From a checkpoint of a small mixture-of-experts model trained on Wikipedia.
Size: 8 layers, vocabulary 32768, 132M parameters.
Below are experts of layer 2 (counted from 0) of a mixture-of-experts language model. Rows are named router (the router's row for the expert), gate (a neuron's input weights, with its number), up (a neuron's input weights, with its number), down (a neuron's output weights, with its number) and show model dimensions 128-255. Each number is 128 + 24 x the weight over its row's rms, rounded and kept within 0 to 255. Numbers have three digits each.
After each expert's rows: "comes after" lists some tokens at least twice as common just before its tokens as in all text. This comes from a sample of Wikipedia text that the model never trained on. Tokens count by the router's weight.

# expert 44
router:146112140084115099126137095142102123097144128133166117163114091131174150116116130103151162136155094106130165109104087123138097123133108151109147087094147134123131137118110141120131113162161121133124089097115119131154094129129169146164147108103146127126127090105050098127108109145184102128130095128151134082135159127108151112121154123145109120130156147154147056125080133085112143124106
gate0:172128158159108133151116138124147164131076147098169131135114139146184149148138125087149138147133147166091116143116129128170129081186137136155112112131156140141101101138068128125121130100125111111154125110148079203126115150118057131120175126104161101126141107103136120116146165131141111126141122149120162114172184139110137118115128135142151125113089131097110132080125153120093148124131
up0:123151142124109112148098141113165116146101145188089115115126140122110117158092126134095159122130092118128156121096169151116144112096148104104110126153087156086132127117126137088171140121104134118147106104157139081118176095103130178117096118130108121158152127121164159148125090150138123136097145101114139143067075131118151148112102097128140080108162122145103051196135126125110124129194
down0:115161134123125143140123133126130107065132113194098153123098125129111104190084112110161121118160132130149174106083130114129093110176147148059113125089125145120133129152114154105127177119122075130105141075149132137163136150090119145114101135117119146114155140108142123127167135177115158137106147116111122100121091137132123131141176101120183166121134109146094120103134159142130138123123
gate1:145101104128132127111133115086131160179127122096145095125156129096138138149090138087116135177131115116147157146121119130141121131145100087137056153126112090136135075138077125131119111125149145118130116123070118103112142156082148129115129138104115096135197096148102125143112111132145163117116103099126130144136157157138157101145126087099139065171089140162170111131101131126155095136145
up1:140129164143117124113116147142131167140152127119112133122087131141140151153118113130103133085117141136122127144080136157148117162131190113104101154128134047100148146113165137160103144137120137110107128118113108148136150109116094151079123122125126129144147131111173155153130175157133159115086142165145116145173107098139169074090120129127159105132061128132104131073109164171118164114105
down1:137088116104105099130142104090125128162103117096144108153137128135035129121114119092121086135135132143123140128156142163133136103131070124150124123159117148140102109119147141122141148092169120104137110128125144088094138138094144087114119119141161140138111129142140083123117139123081109097128116118113151142180120138137136087114172131118119098117170122121130119117121119154119150164144
comes after: " of", " and", " the", " a", " for", " American"

# expert 35
router:138121146102127123157142117140127130062103129143088118126107118138181109088119154133162134134153143135109216141070132125100073107145135142105158115140113124155135123145116166090107148128166137147137112039107085110177130105138167135138141142089151114100149124112084106085088101115177138159121152107155183118111122135138151098117124124105130128130147141162133112124124135123118111101127
gate0:143099104120125157161131144123131118169166111112131137157124154136077138125116092137123137129069103128088177102146115118121124174108144118144104126089062120126107078111133088094109091154141085102144086145117130123170134140135088165113145143149090140102106130129116124107143126137101111104149134109187132173122130133111113144109123142127153127136153147141148139094092117099105148134070
up0:150120112125131132109097120104138142110114190137138134120111128126135104168101115111133148151137158156084158113148142150145094138116104105076129131134117154115120119079121134132125132124137149101138164156112149138148117185069139158164152142107164140133149129125153104091145092115101140097142133154186133137113132131142157124111125103128134094151149113140124128099134119126115086143118
down0:138129121126102088133123159139088152141139152152116132111142118091096092158134149091150148115130091090127134094152108123128072082082157097122148140081117124100138137158157124078126116115147138127104107110074151131104120137114158133155149176133172136134133157121154110108165136118127151085152101086175148124126110112168179130143126129139146084156111063118143120129124151151129121129138
gate1:143139109133171123180109134128116136112149171174105136089101112158142148130097102105135107156136142154099116145147125166131108086183135119128139151125118136161108105126130119111151128132128137138164108108128110128161129134181053179080099166132129122122147156166140136116145072129092137118165175113165171124114119153137121113129116119124123159093111156136080159099145118174119105150138
up1:140093100131163151110116156098148093137104164139112115140121157122122117185102096146098071120148108138136113080103143170108131114142179130093088139151084113156108117129136164115094121116162128126110131105104119130141152167147142130149117126146104146143127108122150140122097141127111130070115088130166110184111123145114112133112140140176154123169106147157111135126118085119117093114111
down1:120147174127138129125122145125141134125115142107087142113099096138125156121137151123134090126091082175079132155155119122154143151098083106140104116144113110138123156146137153151121124084133108121123137141150137112097130095105094166144149123104152112127148158140092095110132116092108108113173184160124110086184118091116149098107148161156134123131114134123130131137140149121134115127111
comes after: " |", "|", " /", " on", ":", "On"

# expert 10
router:165134108066131116117126107148111127097111125148127121131106120134176129122136158101157122143119139091118217137100137121176091103126132105112157083120127137150147122151114155089119137133152122130120098000115113111180150097147136174125131119134150118134127088106099147094152139141112145133120119112154150096150177150133116127124129134124139125100118137138147108118107152137094140170123
gate0:125148137120170135128098143152147123109089102129144177147121153166105146156138158099120167127088131139110101155146172140097116124181153136175125154079156095137114147109104140079112143160109142085160147147116143131116125082202111161135105132162098156140163135127135123137064150111104130119154111142088119135113138119123130126101106104143179126115115125138118125130162104089155119150128
up0:167146120103186133180125099100135112112130091166125136179170129130154138149130153076123184104114114159156122135112121117115098112128174126161163116134072127101111125143154128125122102177137141127119118126128137119139150097192135134105122088159137123137136153113117100110112109144124128113082116173111189115149099155154088122109125136107170130116142134164129126128108096123112142122144
down0:106147147109134133115153180134129145135123125109121144143064167132117108162084135137132107113096162138177158089154130131118161157132143117113148112123099139135128132100169168118144113147144136140103145146123117133114119136090136084156165123108147153115104119101107145124114116121106131113127115163133188117141191098110146106128129137107140121174138135135135143127116138106163192157120
gate1:122160134123129113109074109086107114174105137090106134105116159159110086125083119123125179103148144126214176144130146109127125105142140158136117158132129130115063125124130107128118107151161143129164111123148045119088097164147160134156124091079145093124151141142137161162120113134142102137157170137135134104127098117151102116132121107163128130165154116126134161113148114094083102113110
up1:123152160180101168103156123092115115109167142163118149077118188119178106156111107135155136127165132140187100141124138133133124128090148151136101135175111095137093169135156140118134121121091126150112128139126087145135181127124155096144125124108089073135163146148152151144124099140165107126122162113094078075138098115130123107115130074125144157141125087082143148146152132136117152155111
down1:173140138119145104136121123104120143199148141141132119103132101131143124143133165150122165158123070099149129094124096138151093090106120107129125144162097132112118155140119134128142107104116126113103163138161114164099141093098146110141111089083125142123138108161134131104099124121160094107149093120113120117118130123119110163121121101152112096135140148091136134183163112145140122115148
comes after: " ", " 0", " 1", " 2", " 3", "\""

# expert 22
router:134137128124124115144138122134123109092127144131142087157079130129143113089122120126143145119134110106123211115089129121178088123143106153105148076146143115144137117143136125104102148166160166122121085027145109097177114135159164144124145122149156124127149147099096111110113081144159143155109136107137184110127174190139127130117136152130142115155149156141132115113115137114113130134128
gate0:088134132158123130137136101112095140138145148138103093158165133147105144120137129150148080119101174091133138126119145111141110103191093110104118119132131130147137130132107134104103127105178180129155121036123109091132099102117145168152145108148096159141156093102109125108069140144137112164150154093142137151130093127109139151087153173125157121131149166139147157138130107105153109093162
up0:136130086096149115148139119131113148128132127145162122134178130135120135171141146069148128119129106183093113146115139163138132085084140137133095194114119137065135107130136119115151118111136146141144157111104134115127158104108135143139145161147126101107138080131161118108143153094126129118141132111145130166144141132133153097144072091103134124122120124113142120150090129146089136142129
down0:147128104120085143091147141121160140119145092086064103114103149165116121117110134148156166133083183109103156079175108124121108182105126139121139137093165123127118113160116145125132126105125147065101130129133144126161134103101105109153094107111153085108083111128097151110090110107113109142113157111117132187099154098140120103134110122124149128155125101106118132104123125126147165155125
gate1:125114122070154149090051170117147108158145111138141148130094132138094150118143129117139135140151144117164153107086136137119133180062124129114135108108117147131140142135106140179120093135133111085098141120127098105116179147171111145127161084147139122139165115138114129124131083134112130114124153145135096145145113142107118125094135160137141100147157142148153103107120114144115165115120
up1:160121156143126092111138114112104120121184144103103139109183176128086127153108125097125163132157125142118124152095137102097150122133170137121131116108177128133100136097142125129129160143129137108099081135141144106102085141076129125144083106124150140094113159162134173105123167127142139090122145109136128146152157124088123085146129156108124149168108129146126140120125110109103118159135
down1:163139099117142142099133147120160151158114151155120110152124107058089126095144131147136097179152164170123155118104114160140133120114146126116124137090128137103125163108128147153111138139122145137083123127111113140106115147136121124124095114130148137134124094136118141117162136103128158156120156071182149128107143120120147122118107076127151140128165166140162121138099122100142097117064
comes after: "\n", " ", " 0", " 1", " —", " %"

# expert 0
router:142122115100125078140174097137101142077126140147149110145136134141177166121126146103132136136136115108112172134090129135175084139129103087131143086127108148118143148136065125084105133135128126132122137115107131080178104082138156143099113137120149105098102127120101113109077086128208141143148092107135120102125128182139122114146140140113152112122166162164141096124130146125103118145124
gate0:128145155103146112100106102135089086135154120169096109115116120142167140085122143110144147118114113096131109169114093115133108158122139081105151115131111147164155157098164127113148168141147095159110120129107129121148114161097121139156140138169102116115145166142120101101103103133157155154115156137101111173088130132105089149120083125113146163087134127107155116158116135110141123120106
up0:115058120092138124147172094128156099148107098086156110120111164158128128166118127121128134128098125132139127116119152133100166102142118178135147099141122119139121092145120123088139132049101155122159103123121135140151134152094169130164095078110104140125081132145113107130100118161101132126126117120110105125108127130115158107173115157098137106161130109164122134116129120125122139086135
down0:114115099131122073121124108149126078133128096110141112081162150160111125134154125174109118147159139112170158116106135119126099138124137109142168142134168118084122106102159107112175133142107168169121139084121103104107161153092133132134135106120085136099125142093123137117142123119101149133091182129163131118142172154108091128134133111129125121117101151089163128153122154106127104127142
gate1:160115147119129112153151103089117105143136119141122180139107118148116161125126102120187123140112175115092144111102141104138091121174134104097134142097111164098124091175118141126136104139131156100152147125159125135144149124118142108118167123122124146101150116144174125146122094129176146131104095096150122131124120135166081175090124098143143100144088103163167121119125147182122148110127
up1:146116138129080122095114118103068118111141164137152134154188129076107139099171155101136111133123145153095106124135117156110115118166129123170128131115114149119141119091130149096139138109144164170118133137090163104136164057152100099140096099137117076132097101113125142095127121121074140108147115072127124124155101119113119086106127164172149115134135127098152167148167099129142121130154
down1:100159140123088140102130182121109122144120154099089122130097139125083092152086123099096137148156178161118152128144166130090125164131116105116130139094097124117082118107169177155088121117137119124145137164150154148119124139125138138143120100148110125106130152127127094154153143129166138140146103131150158097162116097096121149117110094126104110180144127118105105112103128127163139090119
comes after: " the", " a", " an", " The", " his", "'s"

# expert 26
router:137157137126134092118148103150116124095118116147122129146127116174162143069124131103133139141139129141123200159040111156132100132130116127127142128126140137125139106150117148072135136160132123115138073025118141109177134119128108126153120127124143137116144122106087095098121107160160134150119150117134153130107157181124142124094144150114133128140169166167153089111122116104114123126105
gate0:134147080122146121131142144167130153140146135156136086111144160157086144149126153114174127114124134134166128111124119152130126132145149130120133141138146046136119107095130117162096127104097144146062112130137130163134111116136139134063128112144110136105110110111158089126111135130126174126122098150109125096126135124110145113120103102163141122123134123154099138117096128139099142134117
up0:093126168149155150181143122154150111126122096140172128122143143147091117159118129143129122112134146107125110183123162113151104144113132086169143133151129135167133108150146121166145137103128140150151177107164148123110140104167091142128120103111104136117155119128099137155095130118147165180121146115065080151075109114110114132129080121155107124117100110109142080137132141166110122169113
down0:143101172148133152123136149081138127085133166167105169142160160135128132152122093171161122142145145141098106131121110155130155146150122121112135119184129145168114135133131141122144080127123103127177140099152131096105129061120072126141107145141129144138128122156160153086089144099122083115170157110129113116124138103172117176143097089164077127147128090146109160139141084148135094124121
gate1:108102113098122112109146095102193113154109167126110138133133138111101117121167120117109098095051161134114129119119151107132118141170078133086113115143121124140129124139102107150119131117143160104135102162101129107098124076107118153146104124140141138158114148125087118159094123183082109157138167122152195100119133146120081151188113183081143121159105137094114162158126099125150122157151
up1:147126140108105145138145126104139162211124135129153087106084085139131089147145101103101123114117153155128124107147116133149169078156133103144100149149127087129104126105161137133132118099124120132132098137099104103118096137127088130089135121132083144124114152177136170119100150140142125126144113111116106095164138179150149110091169131167135117101148109170104108084115138122107113070161
down1:083154123135125124084124127131140147148105141147119101159148103116131113095131100115080141105145126116141124138106054149081094180122106091114115150098126113190127125122079089095130121111090117095155157116147127094131164141156124123171118130101136164159127112126094126142160118138126141121135111060134133144103139147105156152140138112088144117116127114109107138101112099133113177107146
comes after: " |", " ", "|---|---|---|---|---|---|", "|---|---|---|", "8", "|---|---|---|---|"

# expert 16
router:136105141100139101137134130130105123098103111134118098148112134131140123106112144122147130117132149114120191142036114141135063143133139131113137061145145121114120106173109141085120150141171137106109086023135128114182154114119119132116145117126157093138145119112062112094144101163134129169118156134133155117115164174130135113093156120119146123148161165133145095134126142092122116130102
gate0:100131132095109080136149092125140179094139144136091116083100153123131119116117176121136109118106139135117139132128108138122098125150136123146097106145114129148180115113122157117121112149163114114231090112142113125135134104144111105147135120113157111145121118145117090097108091154159135147130118086133125119113149131118101113110128139094116138123137180117107118125117160108136120115125
up0:095137118111099117140138137111128164104104154067141116121137172122147144162132140127123109144140132110112133104132151136134109116096120155089130081117099129127146101116145116126147161133117074129134117109054142161107145133146098101139125131114166115139118139127117130126135175153159144113154155116157108120138134161093130120165112104118106166159108119107155167136162138094120130100123
down0:099138139122148143176155130134151105113084081090164099138120118146133158110107134121157168151133105142156148085131112137095108174155112113126148110099133104095074135165137089130142134109160144142102141120139111176100113117137117115156158134144153115137110181106144114130112121128183123168112110141145077092176104119114149115132150172121162101139086134149141147124117115148097127129109
gate1:105125176102122117114120124123135112142151121145137137078135134141086136146126137124101118137149170116100123137068138118151118096133119132129109125090110170104112111114098145096109134124121124142115139078095151117140115124154127101172097130161121119143118076110130117104121125096156113133129114106164093152123121140159151152062128168100139103115108150160141110132147112108153163098123
up1:112142091134135128084096111133142155124127145137133164141196182122124141082173149131138117092163080102084108160092122124130161144125101149115157080104103141154129076150105149112079138103128119159102134088101160119143126136170110117150132096129198134111092178110105134083140120068109129167159133132117193125102141160153122135103165151148162133149155160121148123131144136117107140092126
down1:095116149079103097136079159128151150098158150101101150157098097104132142113148132097140130095139119087123102136137116146109151117130138199130135132107157144169159136082192115155075136101153124140123136127129171144090145112064194127139165148120144121093143126138115121124157129100102134144173148117124161134129113126120172121183120160113134111120110116161169153152092130146133114133144
comes after: " |", " at", " /", " (aged", " 8", " after"

# expert 41
router:114147162121147128156163120148120127085103126149144137130067124152144111140123116121147135087115086096125216120094102140132075144153120128134136088128130161128118136098133132088093136137157137130126114052153132130145128121106166127147117131127128137127146120141081106112112099165107154118127109109147158133134155179140143117129135133127135095143110150153120114100112142102101128178119
gate0:136117101105140123148127121125085127110121098133103144138144124133133138125119152084134079139113166105132120133151156145180127145090100108142085110112150056127176133162134123143131161149118126110103082123124098110140119123128126140126112096133144123146117087117137119109117103130136095146145140134101130160159125097091150116064131108173145146123140123123109141110141128090139160099116
up0:137139152104160150114145148155122125165123125146076094124133085124163153127104139154114100141105118136136110040118122131119129142102125117131100114151133153120151120174094099102118100136090185129111098137105076115103175107095149135114131155133130115151166134137165132112139170152151108155141128079144141122152129180106078161084135158095123095128140158124167097136130139163067148117161
down0:126166112162117101112129142176140132122136123089124134097134148119152136119141114148108111097129136132160132121114100125104145114095121157128094143114138149153145145110127148144145186156122182109106145148129110119151146103158186111126146178107168110124125145128178151137172132149093154134142133162114164115110154117078141151100165143120106126127121152103128142181112155174140105176162
gate1:135116104150138132153131157099116137093098132126141122135082107127124129137137141125104133127126150073125124169142122126102181116126128097138156128126110104117115117146130139150150143139136111118054134089129133146123076131075133114061137093158132111130097155144111085111095166146109123126132135147137139136122131092105133166124099137150130126106126138093112140174126148104149143161149
up1:158163137154120117117135103147136107111159144153136114116118167140125110123170121103173138131139125147120123116128144123145100133132117165139115147120151173190130118117140126158079144157107122099161141136093129129128128138128140101172149195064121128078169118132164125152144102128138128135165143103126109098130142108129112126123126084140119134090103122151153139144098116144120089169088
down1:079134182053106162159135120140126155118108121108163159111110171139114122146127114139113132118175132177134117135108136122120123151118115118107166111141120159160116154167107117152118139094131139168139107108139109148135111133153101136152137127115138125116103140129127172119126174134154084142136126088107155139159133060093130106132155154092159168108119158155116162128097117172134161116153
comes after: " ", " 0", " 1", " —", " 2", " ="

# expert 12
router:122132118111145097114177105142109111110110108146142126143096081176151122100121110084131129121159127099140182141101109149152070115118153123087129115140138129121118092170103125097116119160165153119100095070142129084161145105148154140151104125118158102132146121090105109067119097176160140149116155115161147133138143171160150133126131139143121101141129160160141043088122144112106126161123
gate0:140148162124144112118069152132113173116102161128123151130142128141133107118097143106148108078103122087143140134117122167156142133128105115118174156060123161147149153105180109150151123122081134132152130107103123173120082144142137158125147097125112127128131134130086111176184157118108128126094160104137115123161121088141138146166144159103134123158162113112129101090158119092173145122135
up0:131110157146127112164129139114183166092146105106149153107074105132139054150141116119104122167165127125110111101117094129123170164163088128162134121135090109127133106171151098124111101126138082153130128158106121137128117170121078114126120134108116143148107101168150093091125103112117108170089097154141105096111109144129109119136118110134157096115121127146120123118114129146161120162156
down0:117108201134124153135124157153165161117138118109136152117131084114096111138122116123101112099087104117102126139108120164147213148107124140126122120126153114148096152135142091119114152092137142136191144073154153113144139113162128120123144103126117125131102135134163112089112109139153133135124077086171110131094122117149112148185176124132153132098172135099089125109166092155106161090147
gate1:127133067126131142111118117190164145090137141083144139109107116096103103153115178161119159113136123110162139128128098108132124093119147160191142100135121135137150141086165138089142151104108120144091127110121127097147140101129151128106110132181148159184127104121154101105103126161114094089133171105109129156130130122136129150147138093124161144130108155069128180195165156130109135149140
up1:150124174148131128159131134122088146134152156141135109109133126077080121117139128110118109175114111159124114166117116163148110127149115147169087132129122137134148113158136116120121178102097068124158120116101143162128135138144132152148114133141150152085176115147115114071114132142125181117135116116149093112131130070127183149131097136145104117112096114079166115161116149134111128139139
down1:138154120141118115137127156138120151120104158107104107100144116162140128152106111122079160157116144130188120177119107139147064099131111094183157151184106119107133142117158112152165142106096151100114095108108113133113158098186117102167151115151108153127130120129177120085148152127162133163116153116124094128128142166154130136145163148114119132203121154124130197114105173125091119150126
comes after: " as", " is", " and", " was", ",", " became"

# expert 48
router:146138129097113097118102121149116120146143138117125117133114136100143139080104130124150136121114130144126114138033124106157115154123149129106110082134130127145131141146132144140129154157174157121161103075113116122171114112135107172119143124114182109137119121088058113127125106165151126171145154089133160113120161166157125125094074139150158114117163144183157106098133141126149113133098
gate0:110133119129107122077163116097105149107094155101106136092087136143151152133097139131135136073098142102104133108131124106138120168125166104147082106078135157105140107107091167129152136104120133125059108141179150145120123137089097101149161130110150109115146129170119114166109117175121179096154162101143136148146147142078113148120133063122142125144100128139174145103100167097132161143083
up0:132123095134156129146109146115143119170136084145096086143122133123107091127138097146116152157182166122126113160141108133126131128145101136105118148127146131171171144139146114115119096144073123127159104120101116103129139117080164139090120115153126136113073136106135136152153137104110104144113126141075091102130127122157150101136156142102072124143132101145063139149170092166123122109138
down0:136098140117097105139119134095153101149143151183139130091117108115113128106111055137140123114123125100126160131103140113139097120139086104151141123081138154119126110111122117152097100151152138135143123110135151162142139145140137161152076126154102119129108117112130091126109083149180130123099143128161124131138142155173138124121132099119102165163145078140113140096120142178109122113132
gate1:123136147157111143093162109124099142084121164084099128136134159134127114113154117134185105141117122116115177103126140136147128113171130121131088099146129143123170129103076127129142097143085163127133102082135114167159146127139114085119129135107119120158155120101111128122129153169145123144122200129102130114138097105072125165143127092166099128131126150111106124134146160151121118129127
up1:099141133144103151123156157146142126125127104168123116156105094141152146087108174151105169085098151105088146136109150165093128121096154131109114147114121130138140143118103120164112157164116144116117146124150109141139172151124146134150162094103146126136140134152107133123106121151117107100123150151117114193143132119107108119115134160146187180118163152142156145142114077081091090105094
down1:118145196083124116130142185145115142165135127094100156101092116141115135096128156130118142080127165126075142112124116123168162081134157057126115078130136112114141106120158135115097108112124137149147114162136156155151146118137117115145152116144105166169121099127131138116090161140159144164138114161121140168127167146145122130112106145163093122121144098110156130139132115147133116103118
comes after: " |", ".", " that", " where", " when", ","

# expert 60
router:131135151092149099139167097121098118144123135130145138117138133151134124103110154092151125137123147138102137106113111129174089123123100134122146084134128146141145120158115153094118110135150121141104099109143118130179127078110144134162146120105155072118120099092095089113141132198133136138103136075127168143134184156123140153119137115118141120124169140183143103138113160125129110156111
gate0:113130142109136150118123107151078124118092141153115130085141126149116133103096155159123144162148122103156157124141108126125139119165145139140115166111137142165095102116145131174148120147144135079133139153126094152142124123097128150116137132124146139145129101125111149134120116114137126096179128122144104128127120122110175081093133125129105125139165154169087127124151132078136156134139
up0:098109139121162152126129128183134113153135095105130141124115112168123147143154168126110114096141130127117126096141166108187159176143110183106137112144119132133129110181151095135119112135106119103145127141128137143152086137152112147131155138108097111117076128090112126163164112101118136159188141113158142175105133110157133126127107150156112137155162183126140138138149156133152149149161
down0:132176103131086154135138093125103169172125107136131152178096110110114137115134094093149160145101132149122121131139106122172108166108149120156152121153142135138105162100077089116116120111105112091137153202148137114101156107128088146138103084119161145107108140104135167122118130149128138096140121111153107165133156145148170155088112112119114109100124180151146139169137146135128107144130
gate1:113178116127118103153148151131157108095113112180123136109124124130111103100111140120142124082115126123165171157142114127138129113150126091119145149134135123108164120152128183113105128110146131141153138094149125134139149112109119156122126120147153166129144132110155183108133087104118143120127158129109134180157162118122124144128159143126126141129125116144082135153171092122098101123128
up1:116124111145081152117132133085100113089124133126154124067124170121133114114092135117130156130122121135109138104138088109127113154176149150160132177114127113079116068106096080068135120160113126102123124133153093125130136115149113126129166152147147128129129158099128121125146125165167127109139150118158139124138153155149137133125160072165129105158112123142100144121140110104127123126134
down1:082126145150135127163129120116126102168112156124122108161152106107136143145077120147164141114112168110089075152137150138158114114113108103153076136124109110126186103136126152145146130088146115099104108137111120121146137125121101127134091106066169134094116111138100109116130118167120166163071119099100121137099153107136122138128117128104128126119111175119140141141084119105149162143090
comes after: " is", " as", " of", " with", " in", " for"

# expert 46
router:133104140105117108142121092142118131060126133140161122134105131167151147147132134144150135121126146117103156154078084117101019109142147119101143163166130130152120146117091146113121157142140127113152110046152100118158147112129146140140124127116135135119143132111071121115105117142181149119137136123143178129136117200148121100131153153140125129113173143193132094085129136116098134165102
gate0:132142088097113131151095148143151110170120142141122119079128147123121140121128090118141119179119147128154140119135154123157189121127083115169122094116134106105111092153131140140154116130164129111116134174114116146135166142120140113076161097129125125147106088139142091128115099143119169146127151137103096091132160071126109147112115129110110102158126114153100142126092162088145104150139
up0:115135143113118129178122095105101125129136083096108148140141128107138140135170116129163123137089174124080120091117124095126137125117173071131144144121117141107153079135143133170118164150178162102133130135168105137099121083135146169190148119124119110150101079157087142147107103121117111122172122133129165155111137150106178118144139149139126125158178100160162113115138121100141100118103
down0:142139138099111113133165034145085159131145161120138139122089149118102110076154135184154105152103161165147102106139144112173146116129118125113130086105134115149188122175150122153101159133134137110128147117125123097111134124101156150131165134141128101125119146143094110141142127143116089135147135097124144185085097162097159136112130146124119099125118115147152095114103130109137095145124
gate1:137127102096166143126135131145098115073134130077123128152142110128122115144119082159157152123144127146157108092116136178140151124130139134117119122113097140111147135124136130088120164107094130111148133142070131147127118165155122190132110171193141102101100123103194091102107117143110158138097149128109148113097150126169133135152113157198171138083128213133114148134097116160149115124142
up1:129155103130110121142140144100154120166154093158135100170105116151105139125081135086107107131173113130130161086153167094149140103082126131128118126114109140127101128125110088130141085126106138157148117134117127098118132131124145129139095103149111135143141140140149134124111110057124105122129099122118132093111124111155102175090110099120144163142128121090147127172111125127119113107141
down1:104149139164119118140137163150155137167147107137135110145110091121115177165138143105123175095144116107152144140115116130077105094065180118162129164138152134150114102139113114133139128115125163125154113145112147139130125135147128110097045123112157146119102102100161122124080148131149125112148142122133144130126107093127147134102138157156190158153131141148155136124120193100157105138189
comes after: "\n", " =", " ==", "===", "==", "."

# expert 6
router:123142129101130130135145084101092135095114147174146128134092123194129142118160163134157166130118095145135100187140114126129171131156162092082149147117147123133102125185150139137141129092151164101144112094131126122112117137146157124127152143124114115114139101125038133116091121168187136111116145138098123118138168157151155129090127161118141130100144151139144088124108152087125135111080
gate0:150074147144107129154146154111140186156148130110060072086119137136131123073109111097165140127115139145115142131148117138102107114160120134140136120103143118114134126150132115134141104176169124124108112095141110122112131125131142115109151152108145128141118129128084130114114168135123133129130090139143128155160114142116167109113137121140089107124128142195128135126088121132136141107136
up0:137181161081143134149136125138136054114156132114128140136149125123127104135151115154085115187164124136123122124103132103144118143077146123148135150132107147143114146099160170099115133106085127136113128128140133148139108132163115137115116103118096115124116092152131156179144129140119158097113142120148101116091168125141105101118099119124107113134117125089140131157153130105129109136118
down0:159119133118149146166116141111123122130195141175125108079152140114103083085138163076141142163163137144096183145151143114121148149145111130153108157116135097116125160068152165120140136130144105134105132123156098143126104123158109095110118084108152114103179136160108129142125132155141155133116093090152124140111123111130085097133088165119085106140157140164101150120105118119170142123093
gate1:202100092137131128147138134111085101160128101126173121153108130117119098117085141140127143154144145143134126152129079159133131122147097125118123136105138133129100083146134171125134107114159130135108111109113119117126112121142114095114158139130136155154134109151117127094084133079150184105151103181119130123141127142128088081125154119122154104150109132157119105102111116081093161115122
up1:143114151107128140140135122160119115120093154156100111113135131088173103168151124104111142129135125119095149126126112120116127164104118127160107122151125092128134114089111124104121148095152112151139110142164112155104121146107116170130120123111160142104089151122157158127151104134122103158126133128159100152110091132113145123142129115148129138135125118143104112099122084158149096131141
down1:139103104127146106153130107125120120120149118099121131102108120149114119093138140134128151130089107163124100159089138136111132103143102138117156132089139148145116121119159171107150144112152098129102108085128121135131115141131126136100186129140141111167154169147104085150114154140142127082142160098103131113127110160128077087095170117120120074144111145135111107110157125072168182135123
comes after: " of", " in", " to", " at", " on", " for"

# expert 59
router:122148158125153118140123107146096150100092129144124114165114117144170137083125153118155138122106134120128165164062106185103081106151133137119127161090111141083108124104109163102125166150119132120107103081125127119141112105148115150126112125089141100109166096086130104103123086158185124138108186120133152120109175191130135147133118142128127140106186155141149117144133139122092130105122
gate0:188119128138122168110126152155173160112125134123133117143068121158143139077151137103126082162128125140169148133126078169108064096106124111165115146139054129195132107136133160113128123162123103179121101069131116129105138084122121126127118148131148110104113124156090142146135110157114131150143143122124079135152078126161150108134140143104158164119112104120146125141129143145127159147138
up0:125133144105121153133116151140129144155128092126155161131139140130166146098131159137139107106133125109121169079074121137144109160147095131084111140071144131155161116114158136079111202095109177106126094099130142128114133089103111082134113126113137117099113094139098156139123126122143134117144146130084130171128117139172119139150105165139156117154108148139146129153134122130159146090182
down0:119096166123149158123122142175141110139134142092125095169124108117111140133167139109158135121143156161105111136156127141079105120088125125122097156157136113098151168108092116125169086077179133142156150106145132146117154121083132161135191143156127135151150107094094138085133169107131108114094144151120139122102120098132129129133120088142086133083090145126086140120140105106149192132122
gate1:145127127093079124126091102142106116148105160128104136128110128095143108131191112162134073142113138094123162110084124072121131131100141144138157103143122122095111162155107121096077154112150148112181135125154137080166158112150123091145139062147123117156076116087120167086144141143075095160129122153131105150116111140159159137124103109140146153127114119117177113116119116132167095176134
up1:121130154116126125133167096118167086100128142137164196146103129141156104161095146111097137106121108159125158088171104132150133120142138128115112114116148113132128169098078126107116138130144136177124102129152100139130144161166140094142106088125145102113100178177177173090157125130113119127112116166137144086111112124105118166118170171188111117155100122088119116134134136146150157115102
down1:145152113145115152126158151108164134151149139126111139123102137084120130145132117116129152084115099135112155136122124123077113095122150146160111172135180117127125164096159145141106072146148104149127156164101127097080122115146116096101125100140105114154133104161127157114129129174114117111124107152119181118101112127139123152165139142163128176111104141108134157108160112119129131114119
comes after: " |", ".", ")", "s.", ").", "\""